Experts of a small language model: 3467 steps.
Below are experts of layer 4 (counted from 0) of a mixture-of-experts language model. Rows are named up (a neuron's input weights, with its number) and show model dimensions 0-255. Each number is 500 + 50 x the weight over its row's rms, rounded and kept within 0 to 999. Numbers have three digits each.
Before each expert's rows: "comes after" lists some tokens at least twice as common just before its tokens as in all text. This comes from a sample of Wikipedia text that the model never trained on. Tokens count by the router's weight.

# expert 12
comes after: " the", " a", " in", " to", " of", " and"
up5:483439509439379561419523518476519499598500499446418495469429514456550582442377476584511510599514573554466550564526481573509477500548425471452477568511495525523512434524478505512548537510565454464477554495431496427462497478523527556534524548448543562456483469465523539480570598482544546453580603498459572420442446480522471512453496509511546485532448539453472502467487499449467572543471522442461540501534594460545542603555484480506553504460569561493515550570434563524480471601648464420530394534606549529540495488484524540424452495564565506535503502424507474583508437454452447571459444461475534422468541476554493445537501428575519488404428425514494482499452481471491434493438542480504445532614575453448455551438476548521501443387422438450528512467515434427442495498404491
up6:453538461472508467482468466475461568436489421521562486483477438552487490620619571360524476531542461533508521619457434492480520508490512499566559454530507525556643593523516523592539529551560521487469508480569432529554458409515509499593457452507584540532491528602496476464454512512460538453537540494486508518445484505519494514521518474566544437527438455461590468465504474480465469515528497553489504541436468398447526554558511608547397538444553559431442579493426498554452550526477509546520501481369534458489587433415484534424469499499537479554492433565424580437436502567425494455504493469521473509432457433489565520480554576520442488499505519492473433512502517502399560506511557426534630423468474568511518447527611583523493478459558473474554567480622431434489471505472540
up7:511485567500481573483485394578569529586577472496446547500514482483545432476466375587503540591505508453420564487676567494420502498490427544450497462503459535506499515530553491473578534434446456529478490466418404559434418475565533508552553475503627499496514495465537476377582466479482485521507509510467543500533497506561464499421511548496483540535513514540538559422509514540421454557406512490570436511546536462581596492433550559450512489457476510467518508511543492490463475520508516441531526471410589421440473542437472603521428427592584493503538462468536582479481486487544412477439505504489489511481439499605438492507541492489532469481584509578420378416503515550484486556412475496440504561436538480430497516551522478483448614513380525535560449436542532556531538505488496
up8:526469523464571618558468508524507543501667523448517534551578469607522492513568499571460474589515477532539570532511461603593530457511442500532452450536531459516437492458497492526436481509509485508492379503460389485565378422482532519487547451536481591532507577497435518446582452534412455556441470536489604479539581537528426496483544547525517575515427430479516485455445444432446482540507489462551533555463451483456509430483501485478502429574523489524520504539473461589588411504470444529494525542505464506449523484449468510497465485515477490511546426541459558429439430482509550401502377439462537504465535486547546570423408480441560488514533536495476338433483482517511507416501499570540566408541501489485517521535461568505475556484570514470498443565490564456506575419626506
up9:545438415483477591542464521453516449517591524551476485474527591521543446461508498539505415468482495545510445560556464521361512526471562494567498523510468456514496410486443498544496426492511471522591532622527478378545451466435500464554512486513497520586480486543470513578449510484397504509419537451449558508422534593504499469512559469439524479583423548493445566561471427582468528489553497497475462499523503494543547570542600493410505531546516513586517451621528497568510611570438419380563513517486461560490443520519576537383419401502585498527519413496554526505522476564501445494459473452571536496453550512431480533574481519508453597487561539446441468449435534565478584525466513504496433398441458492504534552468434627571486525537536477547496487456538468504439468470515541

# expert 15
comes after: " |", "\n", "|", ";", ":", ")\n"
up6:458446541464483521474452420591535381543443482534479543469541445529473415493450478449508482494536433446471547471567533578469526561462565526582514611419592483476529468551573476568555446511501459450487534514526465465487539520562506543513490465460560456490432475520491453503455470534475559519404483494516488461407459571411502444567547618485551394431438468495480503518504509565425545458578510471504487376506531451461498591479387458541486370543469489513516482507515511546465584487469542526417417448459477427552466485454521514472518591579509450559549570562534552575548516516503482538505530592598528522530559444383504541540547493492574492596614498535421495497528525535458406571534543525445558418534559500524507437491436556476534646466528477462446498448481516491531472523483566
up7:592470467512566507485546454406498490453536483610423528459481446436571547512553428521481450472450523480466460504542536532461497506481510550498438569415564452501430540491528499506588519486484467479510504472538452411545485621521497521540503491462454399519402459566538584476514491565505550529476512474501522516482478554485350493532525525460611580522458476491576380443558546494576499563476460463407460412504590554535538440513466492526569604483496537499518485415436479500499503512571533429483535471554533458565566556421580456453489416484505395530478415572574493529456466473419421458608490486530455468446535499429551554577497456591525518403554497504496620486586442554429473546551527528464514500490490445485471454487474607489563547505534425523500548572526583501518454516414500
up8:411420493487563492500513475430475435569522442442499546578465552406460432561447408504490485500490528517542476493595503464492547514529447463538493472489466552501520595544500483579554444445468488491378483529496606428511536522491502565585524459480455508537460555507468572431475526498499569599455525477379409536490492446561526608467532547508543483509426498471553452507543564510418631454521608521437539443528509439537525484505491534479470535495446517497416503467507539511492599471399505564486418546528546392443527586495528437481471482465479479407456530434478481487609489494482473473541599585613512528562542445463527548467443519606357506487527488559429516500557505544435543580494561509454498477552481419481458525531502512429486550579530505567455574474530580576570492514481505
up9:661471459562527542538502502547470509554549490498512514588592616535501527533449550478517464576513487412534463420499478453486470452330533571490502440499540482544449550523511529594567562487478606580430513426592474481514457517507623592496457517470543442465364473532513527467507426472569508540523480422529509430517475501521468514471466566485489549505442432519669545450489452486455463524453447507495400542493483453484572498504520572516527473492486540510493476478516509580440496520506543501480497455531514423430538521415462524504387543475543442557497489597382487482528420471524480492510564502489532403487404544506518512484524532504480503523590558512456502553570506501536471451481547564499488433511534423482473483521443490431388501383520475439499487536482474521595432541616553
up10:539424499439566425491483528455454459591552545468444526454484563455516388482549485533465443571413532470476510425637510451560476489592395470461597499543438482471533522511541494543595492444461507472503489484453545524533465577574467464548511498434539415519482422592543528464505532462484483541422474466441521555415521461496471462465558523490562488505445553491507507500502552537419514421513473552515480484614576468561557461559435518506563457543483614433474435426562462497508526541535536562520467494442512421524525451350549410513452505554541435514562528486506493493547427512538464508474488626551479505528495542443537503480487462414472504569615508595433407590584515591454426540493507500480487367499490493526529493590434528507502495581542497454474547559561446557500491444473529

# expert 4
comes after: " (", " the", " \"", "–", " to", " S"
up5:544447638512503581477399430464534504562461481549392491514545441561443495549479474494510538562585494547628506423574609487497448444518462451465478522394481564525542508535532534429500531477568547528510615515452545566481452496558507415561520522534457543613490481572473504483513442609568577416485497542523490504479446475510577494462532465531571517531544508533462458497487443479538565472447562452470558505492403433531449543502514558541480520456543463465500483460508453528513447402451574466506490467587393517536466515553519465512557442622527445469414523527500488412541483524482423536566453506541555462593511458509479546567466482597554435557443581479478484535498409502514461475503510436502443505565545457510470490595549505449480399424560571559579566495541397548491454504503545
up6:461441518498478578496469523537506494588611519497530505443463439444378465610414566404526540403513463488410451474558498527516410526566516455483533566508426441550501443446523522555407575515488536511450512509428422515534570506512508472491493546533527485494546511542512511476504489432337449449434490398553494455542402519379461494461563560507448502486535576527475517485431523484470591462448563480542567482527496463547545550558480549373548472533505524554422512525640493529407571502499537510624392506496446467513519484438478555465447440554517525402424499506509462441485527500468513442529592452465419539498470449495542490500513552467445487548527521567441509515448532462539528569524483573511527497557493525518494548511492485415587491419412461485486498378539515528494450430458556
up7:415515445509479500384496503472500479568565542448539402534462480457490506590509521498515442475502543507586505502566509514440620464437415584466533456522477528485581508568558601486419472435510443502483431452520575465470451591516505548528446417531520367489526486518461594448416496443599541445407490470429659460548520555496462575499512598615512488511545503587452477473492483486544471546441525547472519563571538476539522489544504548440450440509602496521507620465513531585486483517574523409447442533522442553475472595478453526566513541495473581500443560514463434566513515532529509470515515436423473512530426494584541483471552513479473483499486523528467427524457524511547525408516515517470553556524510434506396604451423476434540553544448467413529500504533477447480501475444572
up8:441472466529449464494358502598447513507519488445452491413422569570479535579538381492471445464428551501543475428489457498470512485556601541507516410377441552497571544513606565509529452558471461409393508553548487465480605478549531485511471579515538548550472555446525517489438498437452477437528537456494559459532516542420495455444466570522485550574544455496514685478565518546453485559524485542460459484483491507389493572517472497471476421470517469396481508501480475565515517465439543431561485554488489509522544452597513407523456410559498573411495483519547500514550363525578521521466541417418500441504553544524489559545481514483445506516514547511435486544468534477559439469515492467462545435462528560530487515455410492488583570383488462495449522484542500510474509585511459
up9:550516497508533434502479568489494423497556486454581519506438578536413484475522617466500475538500413539566580486551499477489459516432510543559551495532514497396467427494588559433465503510440504500522495479512505466507570443535518539419462475589475522476534495527396464490557544458532471504479498489469521505439475518411396507547559523493474522412542459462431477450476496453444496553498494509592476500548459471511469586555457566482572491540470534402443568559539529549472429433516439557617460566531500536427511525534494552562575480422531541530541538536509558458540403579578521494502483432466507534476668521494513547480478563442426432525567558466537392499497564428549538458625488430478441533598541440588551531522495548463522492456466466415435543552531476412414359501488497

# expert 2
comes after: " |\n", ".", ".\n\n", ")", "%", " |\n\n"
up6:428433428516615485441467474449492531411523538513432454491545455483484493490507451433526502453518530544489597568467486602479433423531525518559495453435443466447531587504526501508501490528451527505472518529478489428486586505474476504498483503536428516489531558519461542462522515455472421488462564447385519419574504550566517493415560515507460502507444443491412510469415451536410497533455472538506480484433521491545462577495581523451523592457467480503480482488522381583448558501510516338565504502504469429499519670392427500474468490483474494490579539431508430488526533561615517406525581513570459399551431424546491501475479480505427470455464536449508466625448497527573496480524517522383514540499449410483465595571475491416560496502515519444528428603444481464542449522483524
up7:507504468472499545477441447482524500531485561508415477426497543510508463407541489500547479561529500479507504508532536420486445596467496567491501455416512459441527494507422551461536470498505416482509441496567573441422432529521529498562428540498523487502565524578482476441640371539467432586474561477485558565476484403427525549526517478540530445503431475481526567422512395533445501502519536535473563384460444472550484615482478470571467559551440509543586590469466419496470562505501587484515523592467539508514459576511539489476476495485523370591496447466435539500474511422507454512431432494463494546461597537417577485443468434434511521501536526521474475417484522485486612598473517528487506445410555473640492448484391517492590465472476396435494547459513490503392491545505454
up8:449491463414464474480526453606433519531530473469418474513507409480441533488433390458562533519475425576509521420478490523488456434436471563519458477432537565531615454519572516513520499451457508437516537517512545481445500441474602622468552417548535450524448554539483579483480446519462517518474538463445480443477474539465507546570485562542589430520417550607327527475543458512495516429381579587463422539503551488582500461584523504525480570590415464455545435506546470429447574444491497466537506511541504483490565540500530466386568416521536388518457503485581549463489468440480470558479588474451436399517509478486601498462473473444471533478470457502420504451496424518460514594504544509512516502556524513480489581457527587450496460542509521564484474556500481446447435516463533
up9:462384531467475562479516458519472475419466446398471533467522490505448525438518497503497544448518379483544454435532535560529424543443516435545515509365493516473515583542559550485536501412579465453433547563462481443518571467481632502599563553512519507573554519585584571505450501479491573433553561480420464505563549483547547456597513496551537507546438523484481505491480425466484589457462504403406546418429508516495517606518462501555428551484530420568542466585520533465457444426560509531432480509467454430512619607542407494450603478604523497486521529546531457467461500496467430433578463441548515470492525403336472500541517503520508457473533504452499548494524432568519566525400496508436568497480482564466554486464484525510500480507476538442508502444513509494492507489467540
up10:489487483401529557530385454414461514535483503469481471391506508517522487436508486511437480524566528464509557499549486504464432597545514535489630439454446471461565528506525551465477531409476485497540574524528491346509501519449527478618400491497569501486560603565487473387571385457528566483454454441473548552518476423461438560498517502551595422521360485468480574467508472465422529544443502382530565530441517454555497523531497537509493567522536452501536546454562472504473471530468527517549494559530520339496484524507532484505488459468585422553479460514591524453494494422575479481524590418447464563496552508442523493499458458465537551466513535511485472507481519524502509615430525499478481494477547413562525588491479552547541509550582494401517506351546476472427449517499505

# expert 7
comes after: " |", ",", "-", "|", ".", " as"
up5:439545522487533455498500398568531533670533483526485474425447420506518516461477452549552540465479567501437548534464482602517524481489549548521549486435484537603615492490387539540475524438532535515424510576582511473519544483455559523601523466538535522485584593506385460378531447519486592500530539520452451542522480486516504497415508595521582505568478480469458555473508464567492492502445445507504512476428558530569530605478422491456498640472377496471588535488564501468553412583469483507523503536556497445459521532513615506493487433543540464448527460484593639515459458552471474463496470495473440525462529491505589493506484552448437459501480496535436473513412479525537471559568500487486570514526461435542486617413515572524509402556487515522514465436452490419541485513539490
up6:583536452570485491512440485485585471571493486431505553572571490525488545483460495539517463407461473515521504418532524445499583471438506485496533465574529489569594517497494557452460526437511564539428496534580469507490507465430592501520519595450436540386510532564409437556490551404529451545367491461379468462527471442521527583400419616506494523487446505521418513394453479497456502509459527487501521490471498461533565462489412465512499593481445566425517548508523438492520509573389450438623429533565528492522531492590555520516515483514509498533534381551529498535491413609479491470531402462509482461541522507501454582422488593497537516537593454461494409461531536535517443502464569503518510479531571517442414546451553556539473538527432540474440582591507540515467497496470432
up7:398505431465547572470425428548481487447454522531475455480512470559451454481502441459499480544479416556462530433553480429497620480592574538595521484509466600508566593568528494457496378542437401505475478551542429480493578526460587481571522489480529574556515523500540492455502526563559486540493511588468489492487487353432379584509501603590487438455492518496442508454522514526475548509485483482438543612447501530501417486540500562512502590516516479535520488529528455525498515514498425498480466493505528494473444579483508467477510518470506436476432494514564531465486558470491439513528493496671363516460579427424443524472400456444521594473555476480518396556526531506409510461555532560485461538471530418433446567494441542447474470392553456518516492561542594489499517488480517
up8:422457524391557557559410511534492424472541488497481506452566525414504482396511484574494547488533420490450484487578453351476405490611481534554521520467539521546555399478564512465569500344460446515548544505556460485504488520558505536497462457526530497490517519509519524482568522470525502457434490459553534582555392572511406550550536582580606477539443506482559459437493495398495455513500477475521603494551460511479497586538449436477512467532475523493572486503527599511497387594582562543510585523440423469449493493487481570485494445429496551514512444581470504428460431452520471420531477481462489465475457542535560560494487557479535616490433504560522499490435475503507541594435519486463451447564504376511554496482442517545489529464494501436475546415621479507463448525463443
up9:448507496445536522488553500424579467467476372549488421490477547501468457555459470452470507514499478573544499515491477527491499493586523540552506483462540420455534503540605527569571461482492548482460545459485519473510608532530478526456531588531464414497514555540457547474621444596524537458490441467506543473535459608548493565539554520487530527592394497490547505464521454439417543529486545559418451586539549521538595526551562600539563490565465600431452513594578523527461595445548617544514534504468488471484534549450493491457475452534544480506445486443544503500504501555420431454516474545525455507411515437465518483493468510561418475521544624426532485524457471530528450467495510541608460571605450459489367378470524549509392476493578463477528540531474541498449593500588537

# expert 8
comes after: " ", "–", " P", " (", "201", " H"
up6:512511531450475373384436561440515474499575550502540515470535484518399587625461459451520552588477498544554559546518516475587488451464464539552523447495424575497448466468506585511483511407447434545509447480455473573489499441420530413467510428539519447509487527438409524508609602496541525450486580510589484514564480516484539523423519423570549455506410488363469498485513487461557654490482551572484545430571510468560476552593494494405482455577485478514491459403542530467496451446514530536458492612543459470578541443580514494496451506517460496539443533457466503487533434485540413445541482501571516480568570534486525475516505473444399490463475498536453448572499462570496486516513588535450427496494416502473493453499415530423426546518484499418504530431555544463454442508478510
up7:493514507558466489445502575501442439502499415568489549563541494563521539486460573455561523459376557565450508427573430456522527537415372561521521478496613529564500473548499551405500419464548439557443504550559482481543455432527532560529479520509500369536419522517433424570451442535438524469474555457380468424454501495427464483440463489522495452524442532497493443517484484467447552545500397502413443566515501511527527468546515633490538527542450532559457586466434494532402478523496498505493562429531448508490448558509496417488555436515460468500508547500435485481598437478500443476517569517505479509453552606491446536479413563488433427549591573514389442487442429568520521497483599496400486507460472555536496504388525422468481485515467507427520497505563443528537482494517590
up8:469507525489466567458478520507516527462525422498562434595535530551495447522557585481498584474505520485468524494540499511479393481467539560541568416570597521509425520535530564512560491460548480508593551509493453488516475475387472464527483378479511501578488522561461513423489460487559478499487468438573518490564439592497400540510598528514445537459478490580540456475523405412469489484447463483456585563487499444494472402510455530462520473476487437466480527431535464621479481481601512533504446431547507378437505467468514530525438453452585535494490512570538564604476435458626427394509571499407575528494450503517469511543496573567445478574453492544542481525511438491519493469496545500478571466488478480440491534489629483477406553493552569465560419389554454437396501508406532
up9:534531527541534566482512474473468505492542483487580513491499524481521586532515501483442482494499563574550523518531475571554491434443485570355524447566501472483458509552572531452432569438465561508415616474489610488539393553480589423538482556510465515541488505529591580464543597461514532443547533498473540506540422498424495492452492476477523628536518473504484452439501575510528570518475547476439530493534465530615477567491536526402401487516517599515424451461563438456437525452546484492517473418442460465550453488528587506620463427469514487502440410492493513516499424524489462450577458424423440458458496480591374529577578569547437449443489499426469468501444449491463535497395525407586481437453438414512493482488552502527538557409495495537544565446474479467489470493501582
up10:411526549473461534608486558475458455523522428555537520448486535609457512501597531526511515531465510511413454519401525488498540517410549571546493480463467559593482484519497562504496575495495526510458592544484482514545500490488474526600516520479519575480444488634480473459484477478491511433502505425490544441478501488454459545457519419476402539560466533514440595429495392515568494567470496565440517445505472512530558450502533521461506440452497503590390577469483521525455571455532595461513467472515495512428523572417439541483453505464620523613409463518463473462484450517485495389509596435466477510568357414535431491576525586505583508511531543443549546484472507478470595537449606551427455472510494547495582570507530590489381495486476500489519414513544429509467443461510440

# expert 10
comes after: "201", "200", "202", "199", ".", "198"
up6:466428413553596547422559501520499511559522416484493469462511421541487504510500495459466465467504500505477447472546513542536429448519552515359442478441531522480536482568588542484445458554450549421508500465506526453480454501503562420545543531545589436509412533453468509510532533524541542532459490474451492459482474544558415504553454522524534465442479487477515421455459467512416549505487421482466360498509533457452516534540515581564383525586421535514528542498391472523356445552567533514479411486557455478556546494541566583458464397428507561526544500471440487561527412587563502541573439426413508441451556392456471585654454476455459497494523560464537539507492523532457464529552574535604516499515519537483452603475527555492545571454472520493429520579507511504479499416508547
up7:437448451542511474587492625549546439528451560553443522559514470479514412586437441463548466504433567541450533511548495511459515445505425553520547483486527591559508490473598528511485487511414543481468437486465498521498478388435498504530445546534508527483591474463414549491521479415557466509513475422534453509543480478556435656504547449453491507492471501585499457430508479490525557593415416446544430540588524442475557493530463539509502535576416622464533530490451465570497502562566481482552490495503495526492448514496462496496518437487522475521496442534548582533493411577566510468535504506536561477530379403494469503453444557499470485566626459562490361425461556470544453497555527407546366438567527430526547529504486545541470584495489506489550568483456459455492466428606500
up8:600498548507525571487478510514539478591464429436470493509548488556463419461466528443501542530528532533558406483515452448534391472523474548535606572536459559544459527444461558504451503461478562491547539530551486482572442526558555536499448461526520450553582352561560609489402493541590535470469451570444478485507445494578423484535602486554538475536515474539499454425536435498560495521381517504558449500540428538479461475544409470434499572454512498483460532567474527512435618435515558582556554533457457527516557577410566550464490531462550474443529459617393486507419430500441464463565541406424461423481542454500561548486510572531554554455538523483491488529484491559598535422457459514502509473471578518550439399551597507444473507450495539503485493463521477438463525447479503
up9:522488564542582501449457491500409461521546540493486555433453464456448497505519541525553482483503500494512430523550491587529471532505422457471516450506417508496534462613481533516522484481614516452444467481552522452539597479525592420531424488451514537527579482506439507575533466441400541439494498495486549560468596539419493520531435577588494472445484508456445552556482398472403458410495490486486495472581532436490472606549430572542500431608506586522549543509535496548502432479495507547498501450468460508416488474440518587393410500461313424568509469502501426495522497462500511469477549500514522395513509441586539481449522488522494512492556579506427402443449535465494431503413576391547519467562418535497592515591440532501511500510507462512522540454505438509533508407404493
up10:463558519505604535554523513437432551500502561579507508433488509547449500494593431500509459464471453443456452408631478477539500410508507526511550548508420496540519540521555502539521507506541576491508504447513461519566509496508605433483542471454523528493504459668553642483500439527482465438502479441501528527429484439528452494464604511541553472402369591524545638495546455441407488470474589484531484542523533465587501526502499501478497503485524569539562524460546538505524460508572551484503521565527450432483434539494551548498546491509539383544392467520533479461589473457474455491461567489460495531547637577502459486504546440517497583505482486530547482425515539488565500559481467488569574393558517415611438480476515576483449495439509454439523511488594554488505548580592479

# expert 0
comes after: " the", " of", " and", " a", " The", ":"
up5:528478499525434472403425525418564499515469493490490486455480547509516560557557459451459506588467500477497520498540461561529459487567502556484488465600548486534556424468496592565513496484384558524419490496524524458496502375536574443453391459436433509506512491486475471489584429519535547495422501529489509500389532583480462453577549510457531544529468405578510521508502457468517518557347501549404544589483500389513510579515495529545425502520425528590477518488476503541519436453438564513505455561551506503509585497363494520459500526423447540515493403512500538489526427491479509547499426468505468495442542502510405449590475521510468546428607450440486538461530604543481404550583548430526427494481507605538448497465508554480549535410580496534549487553523484405439425582545479
up6:506469447506497564558372532547459586498440520418538590537501442621515548516491453603538532516563418444546473484613547507492477468473492596576542516545484521500533583574571492591489512532463501476469496561492607473561474472435520566511500503513598498562419497438591498538437497535514497497470529476581491374493473532483486616487516562584458482512490578471459479449546494529494610547420420549565493536471480526513509508471423541537419518448509499401460578424456456501451475416463434503511555425642507462559558407496435506455514529573448492472508512523551475559496513530529474519458519526503475453535471497326531520456490481524535476505467434517442546459508565483539505509529453521447504512393566561496454548576555529470486455365556584512514545560538485507497457473529487
up7:505520494467517476563480497478511504496529515466504437576538453521535440506311551508477499521454537458467668492496544458427438563513523484512618476529528596492516524566574527454489447445467510476545515571451474492590434546557530489532470462616456441508553591495482436448439453460532405439487488441549572480513549598393403559497534529499428518481478524576524538416540510514457421628464484461562534510540499468430525477536464481530564454526559522444537519464461447642403515511496429499489498530549486547491472446511486543475455594541529451561498573552509479489520398479519466408526510500536362419532535460486563540496420537442516481604611536559558446527470558503531469469497481440472485487488496494477546511494429515458564540561526479459602532523559512488467421539535471
up8:585530457525581618612439501462530427476532490465515395544482491441567500488539516544491541452409586502522507540469482516457501461527499605470491585519530533492422463487465502524488526450578431460508546510599476477507385510518479498568543485457442530561426556610468473545560526444440484507383411428519506447493553529461470594433476498523476594489497420562429451456525584461472492563445535498506517532561543594474475513486543475530494590461484479472459481481498564543447453520510511453516534491511554425521453475535510505528528461525487498597462569450550467393428430573560475490585517360524481438477558530440522479521482450501504573557484572498526359527467407439531514578555461474457427498495561441544478560515509524467492538566494584629478529577533419529536554513462426
up9:474527540510521509528491457507550570522460424497506438505416450514435482550573470457488542594551518510505528557457441544491499503528445486523466548444477478486589526559466513505534492477463509365559513445471502477472465530503544611483519594530553431543496537534579498444505459539384546483544535504426515526501492568586505455497494470518482540539482567482443487522419446503420550496476574496496508526388441557485512421554467502495504539558609421502593546560587461477522489406426514486507468487568490420488482622488513508560528457509455510391453408446611619499456532483516489491502534483463505438493387577414447518530435369481448522481480472531418526494441439532491498476564495497501439480667483471533471629471507493420417456519507536500535460573515558498462536607458391